python train.py --n_layer=13 --d_model=768 --n_experts=64 --experts_per_token=8 --d_expert=128 --d_shared_expert=0 --activation="quick_gelu" --moe_layers=[1, 2, 3, 4, 5, 6, 7, 8, 9, 10, 11, 12] --router_score="sigmoid" --normalize_top_k=true --routed_scale=1.0 --balance_loss=0.000134 --balance_bias=true --init_std_router=0.0103 --lr_router=0.000744 --vocab_size=8192 --norm="rmsnorm" --norm_eps=1e-06 --tie_embeddings="early" --optimizer="soap_variant" --lr=0.00279 --beta1=0.95 --beta2=0.99 --grad_clip=0.5 --batch_tokens=[32768, 65536] --seq_len=2048 --train_tokens=408900000 --steps=8848 --dataset="wikipedia_en"
Below are experts of layer 8 (counted from 0) of a mixture-of-experts language model. Rows are named router (the router's row for the expert), up (a neuron's input weights, with its number) and show model dimensions 128-255. Each number is 128 + 32 x the weight over its row's rms, rounded and kept within 0 to 255. Numbers have three digits each.
After each expert's rows: a language model's description of what the expert responds to; "gets" lists some tokens that make up at least twice as much of what it gets as of all text. This comes from a sample of Wikipedia text that the model never trained on. Tokens count by the router's weight.

# expert 26
router:154133184095116104104207153075145143131105156111131119130122164109132141118123170093116125170124140088121158134096097122105143106118168104167132116056097127079102086202126110125085087128100169135164183138110114141194166113104091174078149128118139119158124141126106130093105129173126106106134148133094205216148106171081104111102099118144144086046117176110122126178062116145175135117125
up0:069170129132137103182153146192113152203123154138127094132120131107124119190190145143154122153164149066076118064119092128131096056149094099115126128083110113118043103116145171108192158175114151079139216077156141120158139168123097151154109149089167105111133106111131107166176163150122093130146160178078153137157155164115162136145094157125131097134176118161121129147173096100143150122119
up1:095126137131117093171133090123168088134114076178106185111127133108147151080087038155098088132110116143101113110155136112069132179173111137136103130130192090123165086150131110174116142096138122071160120112047182143156171136118091112169154120223162103147138126144123115068207163154157109086133145102087075156129150103120117138152123122125124095107138115099153173165083137134139104084101
up2:163100120109113125139116184159150082062175189106108124172111142115077095145143143095108161131188106171125140171109122090141099135151115094140127122136131133126117129180084075138126160103124043165111149094135132096157132118207166147149072163143166127104141122128093075154174105137112123104086103148151087095119141093135098129159138132070150095069143136159070207117105099145121151126138
up3:125104145133130125176164101118159089163172133137166070142137167084103143139138166131109146135121125152123159130119137195142201185119204090101106102121164152116136178120156106140150122167098121136050061094169124131140101135138137144154070087123126161097108121088158144129154142145153101122112082149117108105140130156146111098119064141115070075115139119045116114109098117164121126162141
up4:092110129115160114104057129111078146089113174131163110075090135082131094133135119115095105119132085164138148122118102146142136141128109080104180126105181092152131181159127068112122130143123120112096130118057135168091109149064202095159120070126158130164131074187139138117171141145145110120113081100151145150100090103162103170098049148192177120097084159125172092123095132146144103081153
up5:113149128109080164139123092115058091187126170099141123146100093158123181095182161080088144190062159109110133103089113164163061059168129174172196134165163190148172054113174135072185192169203108128142100124114134125143153155101133164120124133071184143080159135133123118058130124114120142062105108182168094122165128166169111135162148127159086106145130152090139130121123061071125130120131
up6:163146162161122103139141086119149112126086181171157129129107179103135084142130146113169091151159171113131155135119171081074147163167116146117131142084112130124180098127192133087064153131149117082093138098159108146156112080096115145096153100089092148137125106161181130092136104107094126121120161122126136169121104217086111093168163099072082075117121136101117149150154071107156103131138
up7:125094142103132089090162093144128070088169151137099046090104083141110195147116165115138077112051095152127129083152165096141060093190102078192124127095138087104181094138135196152089162098140176158136129132088103104124093122124054125138179195164081080142123160153106164164108129117135115137161105099119156152118178156173132124157146101159123107079098167162111113097105100156108088124161
up8:153125078107102110106152129103179140174134152109091082146174181188163092060151156074142078095114144088118163119160096119168118026108160121164156067084142187105092135165129149098111130129100162101140153143139173107123129100081127153090165124080174123089149097060133128096122078190113128135112146120061195172091122167131091160103119165133133166099113161143144155125059183112144146134150
up9:139140176126194115133157152111159060099134184079158158144133093090101084085113147158100195086126154122163145118140148121129123096152117111103149124105155201152156077155157176118115157112048140191127100090102080152134098181107171095072155131141131147139145143156122166135102044156157109142095147186120136118119100129170095150141159113076175096145154155131088184132077147164113156163154
up10:130155137143151110092149155118108130154096113102120086111115131103115160138125097090140101148160139107027088167105153143161104095096092144098161111134152118155147103170102104116161122135107132135150163118097126122132128113165108092165076114119145094122051177113111111075078131129126120162181177132103120148124110157197138130131127115097193056133136151100155146124080225107128128125137
It responds to: Field labels, colons, bullets and pipes starting infobox or list lines, such as Genus, Coordinates, Born, Died, Turnout.
gets: "-", "|", " |", ":", " \"", " as"

# expert 1
router:085129122145137129085157095127155108100137153100181064134103138125123101122119108042082175071120110075092136097094096132095163129140120110129129136081117134117104109114180122121176125151132186148159174153141195137114117084180132114080129183060124138190180080130134123116132185135057095115139142115159156152126172184117175105149068154155073141108129105138043095140101071122217096123099
up0:097163122129143097120151173129120101104126083142106136095102154150213119116156096149119077076151121191047125087122132094089089096166186094133092162124164144119140141112163178119132172154102101133079175111189171154157147112189165103150194131105185140164092109078112105144122114129067147095162106140172159130076139133167137117102170189164120115140099086146135112130128063157107151129193
up1:138128136140143130130066098123156031107127108138172092151182104110138195123173132052138150124082028142159069104097150126101164123138132149197140130155126153118110098193132147142102135089135164137087058086142161136158182084112053154100124136166161104069133135143115122149142099150149178149146126122118126102115169132144094126078115100109090116131200186141130151050118111085156122116152
up2:128157135093138089108084197165145105113132156111134101100158117172083067090134132151165095123137107134116128116144100143153140101134193168169171131058111125076200137169066080107087128094108120091117070151147180173123100160137145157204131071178176121135127151066127143074117108140106133116181096071130121136148095132129130051072183106084119183093132146144109135177167124186084121103096
up3:128091165143145119185057107144130157122205161148126190137108145106119123125166120146200134100123131121164125111111129100148178163149138089151154202129104127182056182133100129086150083112139167072125180174148109093098082112126095093150084181169113155100189079147167219107153162129122108124151128167123100145203104172132177144172106132135147130160088092143146152131074054113082114138152
up4:126061106152100098168095149159118141107097191148129109154142136175135133138136165104093061115163076147117090087196143153080126117087140118132126103091097174171123141147147131154132154103133113121150121106133135115137139147097121083101155215094145098130145155183079121110149088083096113112092167078094108186125145105108135121056154084065085109110116151132128077119127090143162092059144
up5:119138092130116105164123120119143084131132116164120170122063111093183091142113135134100136136124116088110170171094125155184140132107100141152114139112146135132162122161128086167179155159145088142123023100137117125111163119145206163089112181137087100126152103107116101103026149090158071144143163118052109138214162121129174198162119137118128114154157137159192126163175124103118135069177
up6:125112135147125148155150150185101102187143141095098163119129136161174147187129152137077151138086109118156161151119087140133164141194058101144120121065154083077144152075108164120162120110135124128144143131089145123134127150200143110069139107133114144149124133073147116169120113107111150101129147108117130149075106102088082135119093097130092172167190046098175147157164091165121171124176
up7:108120065138134157147146117109164113163094134144110154114109151089055073143162121112135094048184178092186164161144120121134089076102129110114150143102107142134133148123080150152139140222133116145088145164136146069105096173141169156122124137137179132105111131086149153091124101126101132140167151148141208161109149096135171102125102190222106070126185107144124097089086125139165131192090
up8:138150137100101093095157087136186159081054138196116189174088136134168028097172145167194079088099068123151178189090170111169143153149161193136134145105093157129219142087104113156160139174100164125076158142117137104177130111122091144083129123125090116123145122145092113091205090122115124159124074157129141126132128120119099111106164165163101162115152141084114102116071095176158089179113
up9:113079133152113133123120161162102066137105104153123120100068104161106090160045118076140136135120161160093163071106092095124122136102173111109134111068116141170058101050125097098129135079195180115136097087112108137162117114176134178114131155115107077151110128128144146148109106165096096153114205154210127100088122127131124104092145184132103148070118088097100168157160132136136092104150
up10:175112096091062128108085120156134127144167133165088108079112131117145167102163110152161103158117103182081085153142195070068144101117149172147127145165158143200173143120123094141164186157101106084117154162180128133091117102179118098155121124162125115154106138119142170099099114130094113138132179122117126165125108141126139114132134126164158114169108137106139085147088168141113176056125
It responds to: Pipe cell dividers in wiki tables of election results, fight records and filmographies, plus country codes like AUS, GER and daggers.
gets: " |", "|", " (", ";", ":", " by"

# expert 39
router:187131213094142067166128181151116077057091143133114125143120136109189080099120158116113158134138101100132114096199108141078152085105160124169155126084145144082089207132088158162169118121154151140093118116119179145151139063146162109135126131141126122115107101177158123147136152149167139116114099147148151111097144163098182117150111129069133134116168105072147165134127110128168124126121
up0:161132194121089155142148113140155167109093160110107167121086113055129128126167091091125095066113122106151151070129177107144151141171140189125119100086082139087145129158100102119084113136129139099109097156081096105141094160087180136111108123109144107136170128110125135101108186168101194162194109100080109090130101080116048171130106072135149125133177153111141155112107141156081150180142
up1:060050129140115107107126132123143088108167113075122159162079163121139146077098177154159094107114146135118136113082122089133147146137092160122094198102159106140176165111104126123213199144197125087140084137119140201095149170124145079122139167090093100088140103159154112137086057120150099098122138125118147092120115132097143126170117076110104168184138136067082098149119132099138167157086
up2:131099093095147131086102152128130153104162146075142131185142130170138128134153100152122074121088149098169144050098130107166145080100140137134103168076174080076086179118136132119090134096128131126161127049167072188150125077122129126154170125102109113103155122130176095118117136101068192135096093101140177142095071187124127109142146138182131138157128122190118152127162107066132099124086
up3:163113174211111146111099138161174055124134108166183135195094203081122081152143141147081104110120096147185126067135095113154083116166121124089150121159143113107105088088168118130087116128121141090155068117102136138109129137110135110190124109079119076132107180114111134105198122150107086176088155111124139074119120151203124101115134150124150092105043120177124129155124099104130127145123
up4:125179174155044146145125113091123162096108130122087163193131127126090149092117137125118041108111157085102106112178081152153100181110129143130151130138144104126152141191130146092037098216150099134096110147117212194140136088145123091111135093129127089138061058094125099128145152106121184138115154137098086111135174167106187091138071115123089125133111088179091164118083154101133110074121
up5:124162156103077055122133123082126125221155129111135174136132136189146099171146155111127109167146153129096115113163130113078075104095170105122112156091164113107142144143139119098121123101158144172148164119073115127137112127046089077147085128132152167095124102153125100150146144091127166119116167116200135114079119087093130103112135153203101087126098182092139121162143138115103161121057
up6:166076136058192222124116130144114103100091151100218112170114150109119084082106118130167102130123141117120166117177095151110130118137160093072152220111090127052187165128113151134123112133114125162145150117105078147162129153120113131110178112112144094135147109159136130090140129116140143126110149084139128112064127081151161100173094086122158115078126067120160104117116083147114106116111
up7:067130129154150163134112110191112146144134090067170136125140124143125169062169157116154173145084115155090155068191168153140127149143133097146151090145125118126170130126095126154090113153140080103123096062107124109142115122108129097171098168137115128138134096094116169169133092121120051105133171153118196119143115082161103128203159135112146132089086082154109186132145130165165160151089
up8:171118122113087113127157141031150184124104111119114051118077135170161113091171085173139122090122189171093146086175199134083122076175140142164104110125094119122134136121109144117137135161175160117105114069120153105186160140153139147155166107101179091156114118132169071147119131179107166179152143143144130142113146092114168100125113167175112161116122113129110138085142156139122121143081
up9:135142145118149125169135103104182143110132113096168108170140107110125156135070061134103148118108115100130109114077137135079103064159109173102065090129101120125131113131173142099121123135125100072131162153140169147148111115159223081075155117114155172134120147056122100166077147157110164140097154192148113104105080149109183135152116154137114137188074137102141141105078135130085149140117
up10:117190131136192113140131146099059096094152116121140081133148127143092075142134178089159134141137108187129138077127082126138072073163156116125119109111140115070117140104137163078176105114153117151170136139101088099176099122042058134110137158128124165140132125165144089117083128095160095187083147094142162108090187107129123164149140100150105138111116164105129151135085072117124153187133
It responds to: Commas, periods and completed word endings inside table cells and credit lists, e.g. Uncredited, Individual, Nominated, Species, Swing.
gets: ",", ".", "–", "  ", ":", " by"

# expert 8
router:155101151135097194154097125185199135147088123096140123113125112132104140118158107092143119178164131145081150138129097117077154111142115118191168169102116161147157153099067091164096096140124146153089201106131196114153117140107138155169094127151158081108112125116040092110171130095135137131132171166109144123130139162083122095129109158120095132117144100084135091158090055202092172153137
up0:133135107136153055143135159168083157141154163116166109111159128097148154088092142183150153096128120126081151087103110173152072152131202152100148137139157108074148158187114120138073087112168103170102126141108075150075155116071145129131116126118103117149157102066121116157100101113090112191057116127088163159114148138142096090084089134085122119139116148174134155091178058147087159135090
up1:202089132200059134120084111141157089104099099137140148143067109075142076128151126123179084139087123133153153106122137152131132155087140109137125085095090141086144177110097126150077186130170140084106139142105099127149107124084154120105083086057126155151118112084125097169162163128106116150081182026127122168185144078185122120132047086114153161088110135140134120128168116109092096144091
up2:160153148103162134079155115164095116069082157122082098117140123114125146098119081151134162095149112153141080139107107219131106102071128109142112131146238094170097143154117122114133108154140181134084131155161154164108159168121118136182141124134120126170127130116124162096170114124109125144044115157068156134110116150151140113127138166155192138132139111203140155128130120170096119138117
up3:138148120142141130127095147106161126186167111171138111187160113116213128190097139124139151097145120129068096137081148176101080109107102102099174082151103150131109161099144118155095142132163129131124092108134171157160168144142147088097127120141055105106113092090093152097177095096110133134128101161124083148181083127123156096177108088069134093147113143121115094155100155133164141150119
up4:110119182142156069169105126150132136102141158101134103107165134170073133175072072077105117130150139111119161124136159058132174104200081113142085147087111140135168147168110169161126130119170130087110169099111143137181208082117149128152157124148180119148113199145155097106154156211087144141081125144171126164135074152046085084128091153144127163137118182071146139105161057085093146191100
up5:090136158150150137138187087110128041147149135174166097140109163099174123107164144180172156098095117172124130117088173152109125146133131201146118115064141119125125173125115138125096117077132122142139134162119164173101143168109151129099142100135116147138098096114122139118075138147071162116184134111154123134131173099084156086115118093144130081212229146131174145142180129169164111125130
up6:133067091151122109112122123134112057121111106169073131152100143072119225114124074151089104105086138153130166085165123110089151105152201146128131191082199085088140147140094153102165140170106161135158180132099143107165187134127105153136117152135121081132166149080113179103080076147142120169087169146127118100148148088136129123142148155134140177140096157121150183137080229133197062130167
up7:130064187093163136119100132068093136147115152127054098091121160123090138158087099144121116135081117161126119125149098153134099150145179097111177160133141071096105105131094070115166133169103107164149124138101078157130152095088143103122079094107090045149135141165128101087161158100169122134097147150091132044119110092105149044093173133175157124165162136152120197181071174136112104132115
up8:097134124126148196126099125150125093083133170119106114182078160126096188142142106101128132118092178146140167147112167144099122152117134152142143119132134139144121112079146117148068075151137131090083140137187140162154077094162138154144119054054209125157088098162150098127162149078154122170096179149163127164134080172125176148105182106120119137153119078148156089140157124131146176122070
up9:140107187121130134164156172180096060098158092161181134085143053185171110112141101083109171158131089183076123099124155137099182089054184147139156104136098137168217176105174149090165060145144120218112096131126192090187136142124146129097192084049140109105117153092146094118146171195064127112134099058100079106090064150094116135129124117123117114134107119139132149116175103115158116170071
up10:128102098132131173056175118109147077102148127153175075109120111135110147048094143172105161153119064131106095115140182108105163115146130167110177131147128124111110162067097113143199174130133152069146157133179111129087151077177146146067151052142055131109146178110139119120146141104126164151101147118148140081151154082170094160188118112121136164071098107098080102119136044132132062103187
It responds to: Articles and determiners in running prose, mostly after prepositions, such as the in "map of the", this, several, during.
gets: " the", " of", " in", " a", " for", " The"

# expert 59
router:113159224129115164148117149130131151152096148143146164151117167082119080094140169090150157133102108124099148060090136136154163101128159081153111122091157126171142099143090168127115171053120164158135107103095165120154122129149155115140169093099127113135126095133215095104148104194087146212179110155105142093133163148178131155156116129153117135142096144120171185171125115152148116101140
up0:047156126111113174247133132129136142132140137141123138196174110051106139095163104107093098143210117146072135099138076130123133125092151147138168150098097185168112176082073090142191122182148126141164144124180162142100118053184150194119143100183128094101158155113115089131205140093189080194132133082139114141112138116141129079115150119086162138208153083103168169126058165073060172129170
up1:077110150103138154145128166116098069196061143162162128127169189130139137090114131105144063161113140157067157136111104152106058143149081073124158153108130204143139119057141156136085054112089141172150165128108113128136126123153131181153117168124117124093164134123100138087107140092152081152117052168117100111126116118146109084143158123143153089135144159141154166153155122155129152139022
up2:095115114127116103133144147126193144124119083119191107130096139087102122111137205159128130103107119093036124174186150100127101082117091132136125112075110203131137116083076106144145122139107093108117193070120078089229106116117115133108131144084135132112142132148168084147137120161119115145120129122105035159065149109132128114152134129072108094119137174104108135117155106151144107145156
up3:084048165158105143147112080154156126092211140127101142126093120189154088153130063093180161120125147154163084079156121153126093156090113152109101102057163154105137177083157142172094129138105113092132134127166136114097064107155168096114124117104188150153119180124100093135145137121095117111158117120129147142142095133152125162086112082196147133121211139127180174152106090164108113133144
up4:133114119144161098053150176142163125096068104099102174134124180161070145144102110158146124142119059105180064193073161158116130109163113155097150132094110109169139148109141127163160170133124086193095138131129138124112093150139114124087108162098177160156151137107065101148146105141164128206144067158131139189121079144129106114107142105132113135136160096156118167137123131111121181186096
up5:084105075124188110111135104140173091141142111128189102147089113078116073068080126147166129157110154119112116111088143083132160122108116071149102151101066131131091164121146175101125115102129157098066131104080135143144108138163134131098164163099147084201096089116085068195115141121110205113101107145126112090097124154122133098077130130106120131120062104139175145102116148152083140069163
up6:181159132101117090139124126110114173144056124141109136140067137119112187059092204097151091147190096154177113161171102087135185160114122164126169160146126150085108122105116167127113182151138126170124104134149133152107166115102078113106173143191157103181187131154156142133116145131140129149120113121174104112089151110123174111112072112077110064098107119108137168127093087104153108141177
up7:131081138122102105107091115105143136096162177096099112094162105113155196116149131154120154179110154105154145135140140128137158142085177156127104152083164105196153083155132145174091156088096130152122153162129206186107090091130138085080195060130147127141171104133083162118144117080069138104148137140140179102142088125177145139156116121156079190167095153133089084130128060098133140171137
up8:171175150128125131092206170084135063086129086158155134143095079099159158137158144136140109130083130151113156186140133120101115106085147131103033166115133151147058087184075190038112113145102143088120119055122161174136119088144111140123079148158180121157130126166148211170135141150120185171126135163069129160078174104142132139119106083143114117145091141143082129190125159185086135145115
up9:123050116185158180081120126120153183175144092200199061131096138103199180078102137165142086142167107158057121139128123168156117166083182115103100159054135121143145150123120103076112135124150105078127141091172155102123080102167145167185121127116116147146169079114106165155128114091107103139054116185168078102147121143180106119154127137104104186146136181131134114117124069090114123198175
up10:140141098104158035157191139165104169172115165151165105092139177134144134087157240082133092144162132126142156092143084126173139080139059170140117207106156192160141117194146155135163131155103154162114158127158115143121142129159102109134161073092099166165137063086112123121090140123094126131208134143130078103135150129118086155106164064103115109160126144137079113127120141090099151134136
It responds to: First = of a section heading after a blank line, plus closing brackets, quotation marks and final periods, e.g. ==Awards, "Karawane".
gets: "=", ")", ".", "\n", "\"", " ="

# expert 19
router:153134138152120086127112079107113134135128173101118117181092107123126115142137114113146167107123121133132137118118114144127144128184178140133127110157175162116148127104125161090132087084101175100092185132126097087170114132147100074119178124142106144167183117103154135046159176151060100117076187143067144153085172139140211142147145113122148145163172134139073126120117129049135101079062
up0:154066115074096119103119109123162190145142068127097149090124178122084145153145134076077105138074152139116165130121129119187108111094128187155095080130145197127114193115194155123134148100154095123141116103117154094156097115128081099079107130114131146125176133127113079163113163110143116174142105128146091139173102099119138086148162109129078101084148123108170123072138162157096133127194
up1:111125096132143106132135144181173154139160167170166185148070203136098089132085126108229078117143193140120120123134092087115172183121150142160124156118133146110067106068165089179137103096152106153153182114096142152090088094153124142168145120122122180118174124115140125125140130174134111145110146161093155127126217144168143121196061063111143156085122110070145201108158130158124056075104
up2:137164121091135142193159170111110118130094104101099145155136104132180099090160123110142095145120190116110123133084134130161169131155096164117130124133126129103084140105151137125152174073177234115134123102124101151154125167109082140175126084153094131117100177113108144133103095143142118123100185119153082114196155193143176086115123140109145111074120083119118081166160148140099094147183
up3:137145141132117139139089119116103147119110142116088087104127103057191152090079099129170104144173138126126152126120104104152154121087152184094148156131174102091117177095130139085174086139165088156152145110144093105139106133099150152126133166075137127156134199129129083037175157058092139164078143108174155141118120169090128090145103111138159151143116178186086108071127180094131146098091
up4:141131135132174161145122079158111095128124096119178137124101121174142097125113073077097133138135153165112130126121152098122148096047181137128140159143110095155201103105162181139151134140113116127118153086061162122148158185117108146188083095154141139100127157132138183126118128095109145169164083118173125128157170182139129138111084147100116114114139117112111082136127075108132170108158
up5:135146156178138158159170121129061144089130143111131065107192167123132119108225157160224133131068113115090101103136109116103149153102155143166172126100113104120195096125150136096119124127155118120124076200111169104129132111126196142226154117099144156117113110135139161114121113155147189100117099105108133146153141132139116101071130114161148076098074114143079164150148081123133085106109
up6:147113127147205109108133094145137139143053120136069131119113108094167069124107159135107163121131098113133159140056099142175123084142145134121140125105143093068158106085126131183073072191117158149135128112120146096132133192113153179072113136180170168161162128110150125147116170046106114166105119085122153168160130082136123159082101141119085178109124125142107161112191154060133087127088
up7:152136186136125149059113094145108164151178146074146094122149124131040176149063116103152114171073108139151107107149127101127133069165181153176176137162124150101165159088126089104156088065136123183127118120078142108125179184174120102157154119095114093123130088127136115154112091174130127157136213127131128107089102136125097100131130194164093133068100107168189155096117112143094124142124
up8:142157179125144091162077108103179149105083092133075064132123110100122115135196087114132083182134151131130191111181147095114131114118161144146159132071092085135156084122178140092098134148149172119160126173138087123139079091128117124144116155089152160106137078109050094090131149179114100131148126088125161202124089109207163179126123129084140091150134125099114096174160122097180134120123
up9:112115181168139100137125138080170134115124145149073111109132138143082151113126084123113066148093135160089127142112125159103163129172132120148128115145137103112116153133080150112073151120132084072141081158096171159113152136116125043145163129179160157158082108067101116153127067124155162098128094125164109132104194143130122127116130115148123106111086163089176143147121140099180110133160
up10:155108118141089111073085107102210121117120121093105149126071147084126132152123111105134124122088149113136072115067140150103163089079163171120111143055091112074142184142083140163110163063136097087089133148128145119157145096109133140154106082145098154139075178139150093155103143118127159125103098115143104116159136131128140163126105153171077084188151150133159137132174130113092173181130
It responds to: Equals signs in section headings, paragraph breaks, and sentence-joining words and punctuation like and, but, including, however, periods.
gets: "=", ",", " and", ".", "\n\n", ":"

# expert 24
router:173177140128136121157119116171195081144127145062153135137072093164166154087196153135145149146131161080088100091122172126067144101145074119140109126126121147163150113127133095158071113082150120107127166148104139086108143182144069083104153195169114101123119090073112108138139104113153174125119159141107152091111185115110114079144120126106113113102126093104145091147143129140137129158096
up0:148171180163126108143124092150183110100102187107109137077118107083152109141143160148136155112150146099155099153072163145134119173117086136085205158105150075074126109101112149111139148147147132042125188185071093101141094150191135133115163172123159117141131114159085082138124093146129166125107116155132078202127106143158126071164170103125190085116126160149176125088164218127183159125063
up1:091192092180139162157169110143111159131128112156176159091103061096165122146065154142131079131140094090139086120124139147116148150150138149158145183118158123181102080092121077096144092143153079147188145133098101065140159129142153139109082110150098211114091111097149101133163142194161115051165120070098078098129107142114145142130086115154078155074169138152127133164085096153139117106159
up2:135190136112149135145096099147146154057142121108126123084167111124084118116110134129092118143123158095215120076066135146180189120139169129115070047133131178142128148118169091114167142114088144114102155125044106157091147133194169189179122121191125141093176124160147141099089097120141138131088181141164215141149127102085142119117169172097114098109155177101109065198157170157133159100127
up3:106155123087122091089120135091100149174123123069128128100175103088161099139155161120129161162108145122111128084150187107134152134149131103120137092173122103124174169121113185092110146107085135182118144151120145092127096138137128091152112119173134147110159131083163208127113071110112181158092211132118154148155069154164132118122112143130118166135136159128112108165073069181098163102143
up4:097153088119185186195085169133155122109098131098084203141099138119095107191170134147101096143082106061223104162146098137233112133156146134172066087160152049121088142102135103138079121104094059104120119163110148094097199177109169106114121109141128123120129138158065120114100134155068101176156122066102164142112136134119162110128078124090141085129173159116147067131064075078094139084144
up5:130083163099156141165139166109095113032138073099113164137144189126077076120074105078139167036146083209197121128126102147143217118148151143119122080132159117122120135143085146164105134205141151103100124140162104176102097151145177162159153140114105095158077199159134113136086092162164076180112141120144129201068094105121153130138101178179155088114143155139077195118105150109121160117132
up6:194162157148170117137116104074144092122150135113134158125127103086157165079125174161069111138127114082104184122123199129121157127090119190059103096094155066106181103137075119150145148101104165158124098123109172125144129131118149054046122115111140138110091084144125068128173119100097087076172124096139153136131126157087129129144163136102169098068202105136163149117099066183101125099096
up7:186144066124063152167132143136099085120161164114149106110057160129105107120116087145133126143194145153130131104085138118129117161163141125094152124102125149115147141142087148095069172105180169105115158083140177110097098136190112077106135159072116177146162124094093126104176128122099144164140153121065085141096135136131113159130153191123076140085165080118155136127107108137107181166107
up8:105163101122106104168114141165122118114156135108128143160035147092129146152097129093157128137162126084123163093086101120153097128164168093155136104072103132132162136111128104051156151087144043151155139181088174126116165159099158122149118154135136125120180110119112117148154086147159080139136115152169134098100148111142090174176152172112117137145124106083111172096094152140107125151120
up9:143165133145160065081114176086181147125119157128206129186137145105113063126145103158161106115095094140097099173124091165140095177128126160171080164148175118074133119121142134147115091104146127099101186133125102064141183226085087130130124147095106131102132133113087125162109120133131153133125185131170184131117130106133120128084100135078160164105134095107090065120081078169158094167140
up10:143177129182192216177106119079097078113123156109089137111103127118103167111159165159104153126084151061143146098103132167121150132126104144102136131131117140167115094057130131140137134126103100106111153168101132135106112086114089137107139099118092160183165126085124120071082115068130110156116144130133175096153129065129121156151073092143089139074125100102104115114162103127130134105138
It responds to: Articles, determiners, sentence openers and month names in running prose, e.g. the, In, However, several, only, October, Little.
gets: " the", " The", "The", " In", "In", " a"

# expert 25
router:122131102135181116143147076088196101170121194100146171128103151113149165096140167137202098151137101108076139085089124104081111106130143161140103154118183141110118131115106155164113106099174170120131137142108136149096119161173097100108161100143109080140144068162084098079141152120106176107124104103142130137164160170142147114121111107142060117140159133133128120128072097181076147103098
up0:129067160111129111235142117152146087151135127146103130164136105073083117124159103100222068076188108140124123171065069091165148146095151090064073114138152109136148118126078174141088084078149141089184159131160158084079109128113100102114165107108143135112155147102132111180152104144147147073109166196166140100100104067144128104024113108150104144166102168182169094146120132139121133139152
up1:123129156151133147168094140098166121136116067100131063112199099066038138107119112169074137173147137048135153135110100095104112168182112106153122154163228128124092093155157147084118116146174105100084145104127110099148152100101091099107172123180127158196175121172100082139138128197128155133084129098082145141134160181136132134072141148157101101145123063104115060086109079150181057130064
up2:133137135171078074126079120102135152152115179107123086111074183109104142181122224115118167124172125137093128147096122187138101138157135103140098134143106158132074115125179100068182176126148159146099107169153131121149100133168076117109110143149106108164187097125137173076105127075137155123078141096090094104165100119100157101105082107113115114099088088077127135137043109113107185196117
up3:116172164102158131095094143118197183118098148094150156181140106145090138091127121120161132065136203093097136148136163135145098135146080111106129086110171090077144149118116174148193105114128148164179079088137166088145184130089161147132154088138085138114165184117131106091108097133188072196113172069104151120053117148133146157135090144096175155141138160141125134103166191149123091164095
up4:119105118096150162100134136140103144147152110135073115054134091145165180091156126128101113158103116130139189127130108139115110151109129129134140128105173123122101154195095153157137109087133121157148113164140123176079220101139080068113040179140166139097191093129085127061142182118108149116096129158116092115162176122095143088115106157108154124155121165130171166148160102169110099088181
up5:096117107143121119091170150178089135195072142131097177164099131110117136146172170108144106107152098081059172102161141100112164210092149146164176158118140100098125118137144143181093125164133132094116127176125151161150149148074137139131138123101131103129133158146184135125142128172124155142113156087105075126123184125132104110152134124191031119096107067115153121104101176094161156102095
up6:101131173103129207105083093170119183146127102139171084140116126134093088170132127156121127099127123080112133053172125183091155135064135122055119091150148169147128110095121178147114168134119135098148119146150070119086125156177088111147124127073136109166178146092100167099117142102092118162164130150154104164150183097107070103140134135120102165149129099139108152105155132102106132128099
up7:098102132161144089108143154109061167138122128119189187134059100130060117100088126137150093147187088108116159141114147169046172130188126103170181082130122108066139113171103110153102118134093124076092128164091135113128152132101197158197153147151143168145156137145094144147191137148129129107077126129138143133080164210157153142127054091100138055172122171128148091096128116104120131122121
up8:117119177096113093116153171102133115087168159073097109140155102149109138102151175084157139152189172095124115098142098126148096152105123151169121102108089073115145125140188143188093153163146106143156167130143110130143143143113139176107121125114146094091142164080130153175131129068203142135202124142121107075080109197085196117095062153129125156113116168182136135110113127102092166153155
up9:143103165100137094153128081145205148093078071090123141141074146070210139152149091184096161122099104110093091098093147141087101179084175099141106111111135107208087119132125077143143114161105172112077153130115167144081103091075111135145111092146130160100100086147094133110092121137110081201149117146128178147079110143125123085109106138172136034155117167126115144169134135160123072095120
up10:148128130080128118091106175143110054103182138091163074208158032077125118099115125161183135122138096172069151133225170131179172131123125194116118107115098136107148130127168141087152162099088147111129107141097135155206168134086167175146153130100115166110128093050149129195125092162157139171197100051115175092100154144121113111137154110161138101181128131143143127152091142111103117134210
It responds to: Plural suffix s and group nouns like people, members, children, those, plus relative which or who and heading equals signs.
gets: "s", "=", "\n", ",", " that", "es"